config = dict(
    experts_per_token=4,
    d_expert=160,
    activation='silu',
    routed_scale=1.0,
    init_std_router=0.00746,
    optimizer='soap_variant',
    seq_len=2048,
)
Below are experts of layer 7 (counted from 0) of a mixture-of-experts language model. Rows are named router (the router's row for the expert), up (a neuron's input weights, with its number), down (a neuron's output weights, with its number) and show model dimensions 0-255. Each number is 128 + 32 x the weight over its row's rms, rounded and kept within 0 to 255.
After each expert's rows: a language model's description of what the expert responds to; "comes before" lists some tokens at least twice as common just after its tokens as in all text. This comes from a sample of Wikipedia text that the model never trained on. Tokens count by the router's weight.

# expert 18
router [179 191 135 156 150  80  68 107 171  70  89 125 159 108 141 108  88  72  96 103 113 121 128 144  90 123 110 180 153  91 211 114 138 114  57 164 163 166 142 135 144 156 153  96 138 161 152 104 150 129 145  88  63 146  93 150 152 130 104  74 141 140 147 149  96 185 156 185 196 127 117 183 104 127 147  96 124 159  87 144 178  90 151 111  83 114 103 141  97 122 153 109 188  94 154 140  82 103  83 173  83 143 161 108  85 180  96  97  94 149 122 125 135 126 163 109 107  92 170 163  97 119 157 178 138 107 111 116 164 137 202 120 100 119 130 154 108 138 154  90 124 164 116 140 121 172 136 119 166 172  76  87 142 146 123 160 124  76  78 111  61 129 171 166 175 113 124 114 143 136 154 159 127  55 115  88 149 140  82 114 126 127 130 120 142  81 170 156 135  93 105 113 106 118 105 106  90 116 117 152  82  92 152 113 183 103 109 171 179 157 101 106 126 155 126 170 135 164 114  84 157 165 139 144  77 124 123 154  54  99 159 153 115 163  78 149 128  99 186 112 168  87 125 115 180 155 150  73 164 177 125 115 134  77 155 129]
up2 [108 141 149 139 153 136 183 180 130 126 132 206 171 157 165 120 130 156 113 157  48 153 156 125 186 139 119 112 113 136  91 162 112  81 133 220  79 165 143  94 129 119 109 120  80 192 145  72  93 141 103  94  94 172 163 168 102 117 133  88 151 162 117 128 119 169 144 118  90  82 105  77 153 158 111 141 129 154 162 108 110 175  57 103 150 143  82 112 102 144 101 151 133 106 114 181 113 162  45 140  89 152 138 154 121 214  99 163  81 105 101  98 126 103 161 175 123 136 118 113 148 165 113  91  87 185 158 151 162 102  84 130 129 118 142 120 150 116 134  92  96 164  32 166 172 121 106 162 123 138 146 134  80 122 117 130 106 125 105 155 153 128 100 128  97 137 163 169 139 137 108 113 188  81 124  73  97 164 124 105 159 134  86 111 142 137  69 103  99  79 109 154 113 153 148 107 137 167 195  82 108 157 138 165 126  96 104 126 147 122 146 125 146 101  38 143 144 150  59 116  88  91 149 123 114 129 155 101 139 153  93 147 143 151 171 125 133 142 171 118 170 106 125 112  78 117  76  75 175  71  89 133 157 113 162 148]
down2 [ 66  80 121 152  94 126 125  93  69 130 108 182 121  69 150 160 167 164 110 206 146 134  75 123 170 132 128 126  69 150 151 160 205  90 160 120 129 162 157 155 150 142 161 188 130  86 107  54 116 145 156 100 134 121 159  77 161 148 161 103 131  64 165 116 156 137 103 155 181 127 164 103 151 134  93 158 124 121 150 136 117 140 114  87 136 100 102 162  91 147 103 177 114 148 146 150  96 177  64 117 127 145 131 127  92 113 201 136  55  85 142 139 141 172 113 157  65  92 123 146 158  80 155 118 143 166 177 102 175 110  73 100 143 127 102 134 170 164 170  74 128 132  69 154 128 119 135 152 123  87 173 142  89 142 151 152 116 162 104 129 161 161 137  86 100  80 184 129 101 117 160  90 176  85  63 134 100 142 136 160 104 184 149  76 129  81  94 123 127 136 143  99 104 125 172 112  76 135  89  76 111 146 100 102 109  92 120 169 158 125 163 196  82 149 163  86  94 160 104 165 143 147 148 172 109 100  99 104 145 157 171 161 145 118 170 146 157 128 123 118 132  71 131 145  76 123 117  75 127 109 182 133 142 138 135 135]
Description: Pipe characters separating cells in sports results, election and review tables, often after a team or place name.
comes before: " ", " 1", " 2", " 3", " 4", " 0"

# expert 43
router [194 137 141 133 140 155 119 132 145 120  94 104  68 147 131 110  77 160 134 115  81 182 146 100 153 107  95 123 116  89 118 125 148 122 105 101 128 159 122 187  70 127 131 132 155 184 111 129 121 111 131 132 116  69  79  98 131 149 155 186 114 161 142 132 144 123 102 199  64 135 116 116  70 172 145 115 116 143 164 144 137  88  86 134  71 134 130  97 109 105 140  59 155  32 151  70  72 123  65 118 131 116 149  87 135 127 183 103 173 137 144 150 105 118 160 115 193 118 121 144 140 166 165 112 132 150  90 158 101 123 148  95 147 134 156 152 151 132 132 173 176 130 157 117 157 103 160 148 166 130 129 142  13 114  96 192 140 105 161 165 138  95 143 126 156  91 164 102 122 137 170 132  81 106 107  58  93  71 138  92  93  84 135 124 109 175 137 172 148 198 137 151 136 133  84 119  98 160 109 158 131 186 198  94 147 106 127 145 139 115  99  74 155 131 135 139 114  46  99 137 112  70 119 116 117  75 131  80 144 128  62 103 140 208 107  86 155 109 108 140 143 135 158 131 176 102 108 159 132 110 126 129 161  77 110 151]
up0 [ 81 156 117 133  89 116  74  97 148 148  70  87 115 113 117 139 107 223 158 187 159  94 101  71  87 139  29 106 107 157 122 112  79 120 138  85 158  92  86  94 102 128 121 136  30 183 101 142 133 152 135  77 127 139 133  87  80 103 136 110 181 150 103 111 114  85 148 143 153  90 151 153 131 119 127 128 103 130 142 150 170 176 131 133 178  98 115 127 134 180  69 136  93 163 130 127 169 128 113 180 153 167 145 143 148 146 118 186 119 127 107 110 150 124 176 160 125  63 128 104 132  68 130 174 162 207 178  59 182 155 190  44 148 143 116 105 147 136 141 146 132 132 109  81 135 100 113 112 131 118 150 160  99 162  62 135 175 142  97 129 119 102 175 138 177 148  82  57 126 137 141 122 162 149 116 130 148 131  82 110 137 106 129 164  88 149 124 131 130 136 119  90 144 133  58 105 153 138 137 151  96 129 132 134 152 138 129 158 133  94 107 140 135 108 134 158  44 100 149 126 164 182 130 127 108 156 143 178  75 116 138 147 135  99 115 141  78 174 155 178 100  76 149 145 146 101 143  99 158 142 122 152 192  99 173 110]
down0 [130 164  96 153 139 156 181 183 140 143 135 160 144 108 112  96 102 168 163 149 152 149 116 101 157 104  93 107 142 132  31 170 143 124 103 136 158  91 140  95  82 137 109 182 112 146  87 194  99 101  68  95 116 180 107 118 116 115 171  96 154 118 177 161 109  95 155  98 142  96  98 116 158 118 114 129 194 194 183  92 113 144  99 125 116 114 136  76 172 162 119 109 111 159 154 110 142 109 113 135 136 168 163 132 104 132  70 163 109 135 164 135 116  91 122 116 116 178 170 106 131 219  95 129  88 135 112 132 115 176 171 132  93 133 162  71 180 120 124 149 112 131  66 175 206  48 110 139  64 109 112 109 186 147 105 146 148 105 137 137 179 154  76 127 115 116 126 173 162 101 124 179 131 158 125 118 115 118 117 125 138  89  73  61 114 102 122 122 145 126  58 164 101 154 125 165 137 179 139 143 138 153 162 156 103 152  92 193  84  83 180 168 185 134  83  76 130 157 120  97 124 153  79 200 120 144  69 122 109 146  85 154 120 155 111 148 124  92 158 115 135 150  79 111 104 135 107 107 111 105 102  92 151  81 129 121]
Description: The article the/The, and possessives its, his, their, usually after of, for, was or a sentence start.
comes before: " ", " first", "y", "re", "se", " f"

# expert 34
router [162 111 105 132 159 106 106 144 149 176 122 108 121  92 129 102 142  64 118  91 119 194  83  71  73 153 107 105 142  88 125 132 145 130 139 149 218  90  70  93 213 131 153 117 162 105 158 178 131  70 124 105 172  99 131 112 124 153  84 146 154 116 121 132 141 100 174 161 103  59 101 141 126 159 118 145 156  82 159  75 105 119 146 138 154 129 146 123 154  99 144 120 148 105  83  87 112 159 165 136 122 124  72 129 176 181 116  58 148 154 127  78  84 149 190  74 147 108 134 119 125 153 128 193 154  85 112 155 106 159 168 143 126 138 125 111 115 105 117  73 210 126 126 169 114 148 108  98 107 154 134 178 107 151 103 166 133 119 146 148 134 128 100 151  98 212 112 185 151 150 118 139  70 115 127 111  69 126 173  82 138 149 187 157 131 162 203 107 178 160 114 178 145 126  86 182 104 141 132 100 165 162 132  97  70 121  78 118 170 115 111 120 196 103 108 172 112 108 141 133 160 127 111  69 113 120 101  98 113 129  98 130 127  52  63 159  84 111 104 130 114 121 139 111 164 125 118 170 157 166 147 104 144 122 125 172]
up1 [143 213 142 180 169 103 131 114 167  94 149  92 102 145  95 142 122 128 168 109 174 127 125  84 131 198 139 216  61  90 101 134 142  99 180 139 103 121 191 174 100 128 136  98 118 138  91  68  94 118  98 159 140 125 119 113 170  99 100 107 132 130 182 124  80  63 177 143 104 136 111  62 120 103 143 116  94 127 121 126  96 206  89 113 150  86 139 107  89 142 159 120 189 136 111 132 111 123 150 145 144 146 104 149  88 151 136 165 146 141 112 176 181 155 132 123 111  95 152  97 191 125 190 122  61 119  86 154 111 165 142  89 187  95 120 147 144 110 160  98 147  92 182 116  99 126 108 170  79  98 102  83 132 117 100 131  98 101  65 111 114 103  97 122 158  89 169 139 161 111 124 199 123 155 151 172 139 121 101  39  89 116 148 153 127  63 147 103 140 149 115 102 137 127 127 130 149  91  89 151 111 164  90 137 137 124 104 136 126 189 199  99 165 170 105  93 144 105 104 119 139 163 139 154 161 136 164  96 153 211 121 108 117 125 108 101 107 107 115  60 151 161 107 133 130 172 221 149 110 138 132 135 127 124 127 119]
down1 [107 122 114 148 129 152 138 115 160 182 175 112 109 114 158 155 163 164 182  91 138 125 141 129 163 164 111 112 136 128 104 114  90  69 112 124 135  92 156 128 162 138  85 164  60 112  67 165  96 156 108 165 176 152  59  88  93 106  95  84  89 145 152  97 132 125 157 136 185  65 113 139 113 141 101 163 108 123 163  90 165 174  60 122 125 125 164 168  87 124 162  84 148 117  74 139 180  84 110 150 137 113 126 145 141 164 106 164 140  68 127 166 104 131 141  96 100  92 165 149 137 134 156 119 105 120 144 176 178 133 100 100 111 143  81 140 154 144 125 165 173 155 108  94  87 146  51  77  84 101 100 136 146 143 113 121 123 122  54 130 124 106  99 138 105 108  74 147 117 141 105 152 145 167 161 152 139 113  93 106 137 154 130 147  75 193 153  96 120 171 121 124 160 141  99 140 139 123 104 160 164 128 132 182 141 119 159  77 123 121 185 113  87 187 100 167  73 119 139 145 147 117 201 158 121 126 209 151 186 153  86 147  96 142 101 185 119 115 113 114  98 129 184  46  99 124 167 127  72 181 115 141 159  36 132  96]
Description: Words and punctuation just before a number, such as than in more than, about, around, $, £, and spaces before figures.
comes before: " ", " 1", " 2", "000", " 3", " a"

# expert 26
router [137 115 162 174 113 125 109 217 127 111 105  70 147 112 179 117  77 115 121  41 125 130 140 113 120 129 136 150 107 137 151 135 105 164 175 117  89  97 138 175 131 128 118 139 103 135 115 228 149  92 117 114 152 125 132 142 208 164 215  93 167 142 163 118  86  86 170 142 119 149 120 129  94  79  80 131  94 115 181 162 121  95  87 149  85 130 142 110 146  84 148 148 154 104 131  98  99 111 131  69 114 136 105 148 144 140 160 118  83 110  63 135 157 105 125  59 125  94 102 128 124 118 165 158 114  98 143  75 142 172 109 161 166 135 131 120 145 149 187 125 136 155  87 100 122 121 186 182 108 113 127 121 181 178 171 174 151  93 195 151 142  96 151 111 137 162 125 138  95 101 162 127 131 101 118 178 152 196  95 135 109 124 119 132 143 151  96  80 101 104 211 127 126 109 171 147  64 180 184 126 126 137 132  81  99  96 168  88 146 135  61  92 151 159 115 118 114 114  97  68 166 162  95 147 136 106 145 124  72 116 134 145 103 122 121 161 163 100  82 122 110 137 113 123  57 205 113 141 150 119 125 189 111 143 144 175]
up0 [126 122  62 107 118 105  99 147  93 157 136 170 120 103  93 130 125 126  82 101 117 125 162 159 120  81 138 173 121 105 174 147 157 200 110 150 130  91  93 116 136 115 116 143 113 121 114 105  95 126  93 131  87 191 115  97 196 162  70 154 112  75 152 153 175 198  90 100 111  69 127 149 119 125 123  63 146 150 136  85  53 161 104 152 143 158 133 131 150  90 194 132 124 144 181 112 127 148 149 145  79 132 142 101 172 161 113 180 108 111  80 129 140 132 165  99  74 115  91 193 109 117 202 166 166 111  68  60 105 113 133 113 150 140 100  95 107  84 158 159 128 140 124 177 152 117 115 137 156 124 129  65 100 119 132  94 117 165 151 152 127 155 148  79  95 132  89 136  82 112  65  93 156  78  85 162 153 132 191 134 126 111 158 128 135 131 161 163 163 160 138 142 136 167  93 172 131 121  94 145 194 150 121 127  89 133 179 128  79  51 107 136  86  80 154 145 120  85 167  88 112 103  83 107 141  65 168  99 133 134 134 132 138 134 132 153 139 151 114 144 117 102 111 150 136 112  98 159  59 147  77 125 136 197 216 116]
down0 [154 156  95 163 135  73 160 109  98 163 120  71 102 190 120 125 130 126 176 163 151 108 141 146  98 131 144  78 128 155 137 114  78 113 104 138 130 135 154 104 151 186 132 160 155 174 112 127 158  92 144 122 177 140 183 116 145 121 132 146 116 115  94 121 112 124 141  87 168 137 121 158  99  84 155 135 152 112 143 208 131 114 115 142 131 124 171 105 126 127  98 138 110  85  94 111  53 141 114 127  35 192 175 121 149 131 139  89  98 143 133  86 112 142  95 102 116 138 164 144 104 183  92 142  89 115  72 107 183 122 162 189 116 136 177  63 142 152 122 130 169 142  80 133  96 123 114  68 125 142 167 169  99 131 104 124 148 123  91 120 119 144  61 190 135 119 113 138 147 152 118 100 140 124 186 113 127 153 177  42 155  55 150  92 115 131 190 127 151 115  98 110 144 112 165 104 183 108 169 105 119 117 118  61 117 138 114  99 105  60  93 160 188 186 161 166 103 160 118 110 173  81 139 167 106 113 112 134 194 100 117  54  77 193 135  60 142 129 132 139  53 118 174 114 120 145 108 179 129 154 136  94 148 101 137 150]
Description: Past and -ing verb endings and linking words like to, by, with, help, against after verbs (sided with, helped to).
comes before: " with", " the", " in", " to", " for", " a"

# expert 46
router [153 108  96 148 160  99  77  75 100 116 133 164 117 164 144 153 144 119 125 162 169 118 102 113  85  60 124 177 184 156 144  98  84 136 168 155 124  76 120 163 103  91 184 115 116 144 140  96 163 162 131 128 140 157 111 141 145 139 120 134 109 132 179 202  95 113 157 131 120  50  93 114 119 117 155 163 103 158 169 189 154 163 111 142 160 110  86 174 166 115 183 134 128 167 113  94 146 155 141 174 115  95 156 105 132 123 199 122  98 108 147 145 116 152 148 150 112 110 163 134 134  68 145 184 138 206 106 114  46 101 150 158 114 189 165 118 121 133 141  80 107 170 116 107 136  95 107 117 102 145 137  80 139 104 175 120 139 120 140 129  99  81 127 112 138 196 132 116 119 146 174 110 124 121 143 125 101  80  99 169 139 128 118 126 113  97 126 193  99 110 159 106 139 128 191 163  80  96 157 116  75 133 141 203  93 219 160 130  81  79 163 130  93  99 135  69  80 163 156 148  88 137 116 122  81 156  88  96 108  89 130 202  86 131  95 161  42  88 184  91 152  98 126 135 116 122 176 107 123 133 136 109 112 126 101 161]
up1 [ 66  52 121 160 132 134 179 114 135 162 125 112  88 139  78 165  76 105 110 130 138 121  85 163  92 138  78 122 131 138 111 144 111 142  65 201 184  84 127 139 170 146 139 131 216 144 154 118 132 147 141 135 177 113 130 105 125  90 101 108  94 101 124 103 116 121 110 122  91 119 133 129  98 154 117 145 127 180 104  93 121 121  62 132  67 151 172 162 147 127 172 127 122  93 125 134  96 182 169 138 180  79 157 110 144 135 156 144  63 172  89 136 155 146 175 143  64 141 119 167 172 115  87 125 142 117 152  61 128  85 112 192  58 151 136 139 126 175 111 157 169 123 142 165 118  89 134  99 124 123 213 120 104 139  91 120 105 171 177  90 121 140  93 107  76 179 156  76 160  55 119 189 121 118 115 115 191  83 137 197 163 142 119  99  91  95 120  90 111 126 161  42 173 160 150  92 132 166 155 123 160  77 158 125 135 113 128 173  85 151  79 119 120  98 113 165 131 154 160 107 126 109  91 155 129 109  95 140 182  85 168 115  58 123 106 129 129 127 156  86 152 136 138 157  99 110 158 126 122 137 142 107  95 121 121 142]
down1 [156 123  95 124 146 144 123 118  93  86 110  88  88 176 152 114  91 189 167  87 118 108 124 102 129 103  72  78 119 138 100 134  82 128 169 110  88 170 134 166 128  83 148  72 139 196 127 159 206 103 103  97 142 198  67 147 179 142 106 147 101 133 148 114 118 196 136  85 148  83 169 167 176 116 103 142 197 114 141 127 118 113 123 131 123 136 141 174 125 152 141 157 112 180 119 112 148 124 114 151 150  76 139  91 126  91 130 157 143 176 107 110  90  87 150 152 148  84 144 126 117  46 131 117  75 132  88 125 130 111 134 127 147 149 127 142 173  74 135  89 101  91 169 137 168 182 146 135 111 113 148 148 130  94 113 134 154 104 180 132 128  78 115 100  61 181  92 109 132 105 185 170 132 128 146 168  86  61 176 154 152 149 136 128  90 131  63 140  49 112 162 142 139  84 127 103  91 131 157 145  70 184 150 134 105  84 162 166 150 133 181 151 105  83 114 115 130 130  86 203  91 123 113 172  96 151 161 144  88 162 149 128 138 125  82 149 157 138 152  84  78  81 136 126 164 135 179 118 120 195 110 161 117 155 145  80]
Description: Commas after city names and place nouns like town, city, village, region, County, Stadium, as in Paradise, Nevada.
comes before: ",", " in", ".", " of", " and", " New"

# expert 14
router [102 135 122 115 138  96 148 121 137  72 136 131 118 123 104 158 129 122  99  86 113 152 117 107 144 108  93 112  93 101 102 155 131 117  86 175 131 152 102 140 125 140 134 100 108 176 113 127 129  86 128  91 181 172  74 135 140 138 141 113 125 177 121 133 162 162 188  87 109 136  53  90 103 121 138 128 131 131  93 139 151 117  55 151 107 138 189 172 108  81 161 115 195 158  72 110 116 137 128 138 106 138 172 115 150 179 128 163  92 146  70  95  98  97 130 123 168  90 210 109 141 125 162 149 149  86 159 135  70  63 182  84 185 174 142  67 113 130 136 184 113 165 141  98 112 103 150 197  55 169 123  90 160 104 170  94 124 125 166 102  33 124  78 138 139 121 112 102 162 140 129 106 143 151 157 133 143  78  95 163  96 169  94 123 123 137 168 178 173 119 106 141 174 128 146 139 194 169 117 118  70 173 125 151 136 161 138  75 101  89  95 129 131 175 121 103 152 125 120 119 153  50 180  72 113 140 105  99  99 120 103 139 102 121  60 178 157  57  98 149 119  88 139  85 120  90 156 136 142 104 130 125 139 127  79 162]
up1 [211 106  97 137 120  67 152 198 172  75 220 111  92 195 116 158 149 140 158 105 125 101 162 106 123 147 117 125  75  98 126 143 135 102 144  95 162 129 138 168 144 164  87 128 157  87 151 161 106 101 125 125 122  94 153 142 114 113 118 140  82 106 166  78 171  90 105 109 165 124 128 185  89 125 145 133 126 163 143  60  79 169 106 170 106 175 122  87  66 106 116  66 115 110 132 112 158 122  87  90 123 128 111 137 109  53 141 127 162 167 105 156  85 161 130  89 116 147 139 152 179 146 175 128  86 107 137 133 130 152 119 196  56 143 144 119 127  87 115 126 204 139 161 162 117 114 130  82 123 163 171 118 115 109  95 184 146 141  99 147 126 107  73 106  96 168  89 153 128 185  60 166 178  99 145 146 161 112 167 120  89 114 116 142  96 157 137  90 161  89 209  94 110 144 108 107  95 123 176  93 125 137 131 151 125  69  98 175 141  80 161 121  55 131 109 165 129 153 190 178  99 117 125 142 142 170 110 104 155 130 158 137  93 151 128  91 113 128 124 106 155 130 103 137 155 104 108 133 115 138 184  80 185  97 103 116]
down1 [126 137  48 136 105 127 127  91 165 102  62  98 127 150 186 129  97 106  63 137 110 136 163 105 135 107 150  62 162  84 135 122 200  96 105  78 153  60 133 130 106 201 134 118 121  97 115 134  96 118  83 146 131 140 151 117 196 138 116 168 149  96 160 155 172 152 120 114 139 118 147 164  96 189 176 114 179 153 115 124  91 135 112 145 173 207  59 124 100 102  84 155 103  87 127 113  99 133  83 150 176 126 107 105 104 111 193 191  91 136 105 110 202 114  79 125  89 148 122 113 124 143 104 169 111 158 142  92 145  82 126 100 188 145  93 150 182 139 113 109 185 136 141 125 125 132  96 150  72 129  95 139 149 178 191 142 109 110 172 156 106 126 107 165 204  78 125 143 159 145 105 137  85 116 160 160  86 141 163  57  89 162 167 175 162 136 111 164 188 166 166 129  99 137  74 122 145  88 125 115 133 124 125  83 142 177 162 129  89 113 172 105 117 136 152 157  80 116 160 133 128 101 131  82 105 131 137 108 126 110 115 178 132 110 104 100 149 153 128 115 120 143  81 163 142 160 109 178  96  67 116 164 126  80 127 109]
Description: Commas, and sometimes semicolons, dashes or '),', that end a noun phrase or clause mid-sentence, usually before and, which, but.
comes before: " and", " which", " but", " the", " a", " with"

# expert 0
router [159 179 176  78  92 148 122 112 125  63  96 133 127 117  84 151  92 195 170 136  84 128  89  64 158 144 119 167 148 136 136 124 196 129 141 102 136 105 145  80 148 127  84 156 129 185 139 143 119 111 110 104 140 139  32 134 153 159 170 139 103  70 178 104  78 139 130  81 172 153 130  69 155 130 156 147  54 177 148 111 153  96 134 114 120 122 203 134 172  81 152 131 115 120 130 124 126 103 110 111  51 165 138 137 133 129 107  90 155  92 155  96 126 104 201 139  84  69 115 147  99 111  81 181  77 154 150 160  82 168 103 151 159 104 136  92 197  98 245 142 133 142 159 148 151 135 145 107  75 151 137 148 158 136 197 117 144 123 166 140 116  87 104 102 143  91  99 132 138 124 124  60 165 163 120 125 131  87 168 165 166 136 110 177 125 141 101  94 100 115 152 142 157 125 140 165 133 129 116 134 103 177 107 147 145 120 148 105 127 134 104  96 138 112  82 147 161  83 157 138 131 135 110 120 110 168 152 122 122  86 132 152 148  56 155 154 101  55  89 141  95 168 140  82 104 180 116 176 105 131 135 123  99 148 156  97]
up8 [ 87 165 148 112 138 117  92 115 113 130 145 105 136 144 113 134 128 130 160 128 106 118 100 143 136  98 135 150 106 106 113 112 140 115 173  62 154 145 126  92 203 160 133 158 154  85  92  76  95 130 174 156  95 179 118 114 155 134 178  93 109  63 176 141 118 158 116 138 113 106 160  87 161 136 106  77 107 131 144 128 122 162 148  76  84 106  84 160 134 152 104  73 164 125 128  54 118  86 142 157 114 151  56 133 112 140  93 157 199 124 115 155 167 159 105  77 177 105 152 155 112 209 107 130  70  89 137 178 124 121 149 113 118  84  96 107 116  98 171 131 162 107 189 134 101 176 129 100 114 158 155 122 139 131 160 143 137 139  76  89 101  92 122 144  89 184  87 153 140  74  88 150 115 148  39 123 184 112 141  84 138  60  80  85 153 150 169 100 150 156 131 158 106 146 120 167 146 135  70 169 140 108 130  66 132 120 100 135 190 126  94 121  92 137 119 115 211 133 137  81 109 101  96 143 147 106 132 126 118  64  91 157 159  89 148  92 119  98 131 165 205 135 166 118 189 130 180 154 124 185  87  90 124 131 169 107]
down8 [184 156 104 150 104 162 114 135  93 159 134 117 133 161 150  94 110 122 189 112 146 126 107 102 114 110 123 135 185 168 147 115 132 139 100  99 160 147 183 113 138 160 115 133 133  71 101 142 100 138 123 143 180 136 106 112 134 153 153  34 124 121 108 140 142 150 145 125 169 122 115 103 151 108 155 134  76 125 131 134 161 146 121 125 191 147 151 166 148  91 134 124 174 165 135  62 186 150 135 110 138 115 110  76 114 108 140 120 101  36 129 128  99 110 103 152  85 150 132 155 131  67 139 168 148  92 131 112 163 150  51 149 153 137 109 177 105 166 196 156 200 128 131 127  66  92 129 105 179 122  68 151 114  70 145 175 101  90  90 150 132 186 133 121 103 135  57 124 121 147  58 143  98 135 149 131 238  81 122  94 102 153  92 171 132 135 174 151 162 138 144 124  96 179  74  91 130  88  89 118 185 115 111 101 102 113 193  79 138 129  78 108 111 105 101 171 128  92 136 119 162 136 175 164  97 138 109 103  98  59 111 154 135 162  85 105 173  91 114 164 135 154 137 113 136 126 160 130 109  93 134 110 169  66 191 171]
Description: Word-final pieces -ed, -ly, -ally and closing parentheses or quotes, plus verbs like used, published, released, in biography and sports prose.
comes before: " |", " in", " by", " for", " to", " on"

# expert 30
router [145 118 159 133 133 163 169  49 108  85  88 163 118 152  70 168  97 174 119 119 118  96 112  75 120 140 151 121 181  79 138 148  69 103 121  90 139 154 219 101 125 148 191 152  79 127 136 180 137 116  89 139 159 154  91 194  88 175  85 109 120 113 122 113 137 127 142 147 150 131 153 129  90 149 153 125  99 109 144 148  91 149 116  94 124 128 171 103 127  73 140 158 178 112 127 138 158 127 143  62  75 159 141 141 143 145  56 141 193 147 141 155 150  81 153 188 120 122  42 174 122 121  82 145 116  89 136  89 112 161  62 152 126 132 182 109  66 137 112  89 135 122 167 114 179  99 148 130  88 160  91 162 188 136  89 146 115  70 194 124 179  99 157 126 144  94  86 166 187 134 112 135 173 125  90 105 103 139 113 134 165 145  75 184 101 136  99 144 102 154 109 173 168 132 120 118 112 109 137  92 146 123 100 127 103 104 139  79 154 148 188 149 138  84 105  89  98 132 171 151 132 101 169 115 172 174 109 114 103 168  64 145 125 117 106 177 118  98 109 148 104 116 146 110 106  94  74  74 148 122  82 138 125 166 162 121]
up0 [103 123 107 119  76 170 150 110 136 128 143 141 160 137 128  89 131 144 146 154 111 126 124 125  91 180 124 122 168 143 118  69  84 170 108 209 181 116 123 129 173 102  91 153 109 107 140 120 140  83  84 122 100 132 194 117 210 180  92 154  76  95 133 108 180 142 155 165 162  84 137 141 153 111 104 107 125 165 132 150 111 127 117 178 116 145 148 120  99 168 126 115  80 130  75 129  71 112 172 139  73 111  97 145  43 146 149 156  90 155  88 170  92 110 160  81  57 153 102 131 155  96 105 113 111 170 109  92 145 148 146 167  75  83 147 174 116 111 104 135 117  80 146 109 142 105 128 103 164 121  75 149  99 114 108 152  95 154  85 107 139  69 105 165 112 134  82 146 187 111 137 123 180 156 127 124 143  78 121  83 163 168  91 193  79 114 167 105 160  87 105 129 112 148  64 137 188 133 137 128 219 149 149  85 125 127 118 111 160  91 165 132 147 146 139 123 153 112 137 177  95 137 166  80  42 115  87  95 203 148 115 109 151 171 138 131 174 170 126 103 133 199 121  73 130 105 112 124 106 124 105 131 125  90 161 118]
down0 [141 131 133 162 130 104 154  99 158 134 171 129 181 154 127  95 160 168 117 116 106 118 130 178 209 143 169 129 143 140 125 141 136 125 121 109 123  96 102 164 151 162  77 116 106 125 125 109 161 155 145 123 152 114 163  73 117  97 145  94 151 110 162 130  76 172 101 107 196  89 126 124  94 152 121  86 141 142  75 139  97  96 151 159 129 187 172  69  80 137 132 141 148  80  78 160  66 143  81 130 163 186 143 121 163 105 101 130 117  42 144 144  91 149 124 163 115 144 128 110 103 119 136  76 135 115 186 177 122 109 138 111  85 193 167 156 100 122  83 129 174 141 155 170  99  92 114  95 122 165 178 122 149 120  84 109  21 155 112 156 113 130  99 121  68  94 157 120 160 138  87 137 101 114 149 125 156  99 153 170 105 139 137  71 128 163 122 141 194 173  78  67  84 117  85 120  86 186 125  84 116  74 155 164 161 154 126 102  63  77 163 143 148  97 117  63 103 158  98 152  89 131 151 134 182 175  82 109 179 132 135 147  97 211 138 144 112  92 152 151 104 157 123 138 156 153 149 128 131 148 162  74 139 109 124 113]
Description: Past-tense and passive verbs and -ed endings before by, in, to, such as followed, confirmed, released, built.
comes before: " by", " in", " to", " on", " as", " the"